Below are experts of layer 9 (counted from 0) of a mixture-of-experts language model. Rows are named router (the router's row for the expert) and show model dimensions 0-63. Each number is 128 + 24 x the weight over its row's rms, rounded and kept within 0 to 255. Numbers have three digits each.
After each expert's rows: "comes after" lists some tokens at least twice as common just before its tokens as in all text; "comes before" lists some tokens at least twice as common just after its tokens as in all text. This comes from a sample of Wikipedia text that the model never trained on. Tokens count by the router's weight.

# expert 47
router:117115134150131129144133135087129143162130144148161102106145074097121104142172147167116136162113119145161155129116136133121085073084087143143137116172140127135116117169151145135142106170135126
comes after: " |", " v", ";", " 3", " em", " 0"
comes before: "o", " |", "oy", ";", "%", "oc"

# expert 10
router:103132170103115095141118086146108158106113147134127142104122131122114113158180113137113147094112136140154139175116171171152168167149171102123124134148166171094117131143154111154143128115131077
comes after: " p", " m", " P", " M", " L", " b"
comes before: "ter", "che", "hed", "he", "ure", "s"

# expert 28
router:175114158128104154086110144126152164117101165141093122152116136147126150158101178151151144085094119116145135106144151120123146162117142158106133120089087091141128152103124136180111185122130137
comes after: "\n", ")", ";", "-", "ia", " States"
comes before: "-", "\n", " •", " Co", " Count", " D"

# expert 34
router:129116154133174142155128096099087118130082176140144117127139102124162103146131140148139184104081116150129159169162126099151120170108148138135166111122103133109147093115099133157166126160130130
comes after: " the", " w", "-", " a", " (", " and"
comes before: "ight", "omen", "ater", "in", "orld", "eek"

# expert 83
router:179124098126114168106144122089123136097149119157162100107120165135126122106110127114130142134134107115102097105119134137131165118164127129159135137149086115143153129138077123134127115105115121
comes after: " ", "\n", " Party", "otes", ")", " Total"
comes before: " ", " |", "\n", " 3", " 1", " C"

# expert 62
router:149122103133139118146114104126134112166117168107098153138149143133135130119117111156109109178123134172137138092089148097154105152170112098101147147191144161104139133083157109160132115148075158
comes after: " B", " S", " M", " H", " W", " s"
comes before: "ly", "ver", "le", "k", "y", "g"

# expert 89
router:070147158175110121136148131084130122139117128170166106140141135143134108160167131166113145116131115154153145098125117154128092109074111113140120084131134132125111131160107155120155095151125127
comes after: " |", "|", ";", ".", ")", "}"
comes before: " |", "|", ".", ";", ":", "\\"

# expert 4
router:121105141153116105127125154099150116116139092151142089091133155092109120173156155141094141101136138161142106147135157133097089122084110179112116144138121173162149157106081128130077092115161082
comes after: "\n", " name", "\"", "\n ", "'", "U"
comes before: " M", " S", " B", " J", " R", " K"

# expert 33
router:108174099132124115112125126119124146139140129146105159170134123099120157157095114087155136149110162138121097083103092155116108135128171142175142164128081125127108151113119093170107175110132129
comes after: "\n", ".", "==", " ==", "===", " ="
comes before: "\n", "==", "The", "===", "In", "A"

# expert 72
router:122153114151109129126152122168150113093116088159129149131098125096091109136124188101134141092128156121130124143146128125132126147121189166121161189127111136134124126107133152084116130121164142
comes after: ",", "s", "s,", ".", "e,", " where"
comes before: " was", " is", " the", " had", " s", " has"

# expert 88
router:077137161185133146109141129100134102141136110162156099137143133143110101157168157144122170150141122132149138143133129137090105078094102145147153106171120141135146114167124141146151104151125098
comes after: " ", " |", "}", ")", "%", "1"
comes before: " ", "\n", "\\", " 0", " 3", " -"

# expert 3
router:086145154157114115090102139095113126142151137110099098160139146119128127102113105153153112097145119125107131071088128174104147142106135150154134102106093130103090123152076102170151126096118139
comes after: " |", "|", "\n", "|---|---|---|---", ".", ")"
comes before: "|", "\n", "-", "|---|---|---|---", "|---|---", "|---"

# expert 44
router:081128131124111132142112154113160104115138107155170114135128110163212112151119125110160117135137134107160159114117139133140170117147096093125124080159149122168105150119134133100153122172081121
comes after: " s", " h", " he", " p", " the", " n"
comes before: "p", "ol", "l", "vi", "m", "ew"

# expert 15
router:103116106174149132173133121136142138103160143169176084115162094112124094122156104168134162126115113076160153137119156133103085136112114144136091112170166147089163129114130082118120128135102129
comes after: " |", "–", " 6", ":", " 1", " 2"
comes before: " |", "–", "4", "7", "5", " 0"

# expert 74
router:159128083129116140081124118108116165098138140162139126149163139119124140128133166141152139158129116091155082090103161138108153160146138126122157115128086112142144138139094083146104137083086126
comes after: "\n", " ", "otes", "%", "ate", " No."
comes before: "\n", " ", " N", " P", " T", " No."

# expert 53
router:156097126173112108105125178180097073118142115129135082138142124143149149123135139130138138153126099144153115155086100109105117103145145163169122109155133154121143136130088149093149116133158143
comes after: " |", " 0", " 1", " 4", " 3", " 2"
comes before: " |", "%", " 0", " (", "3", "5"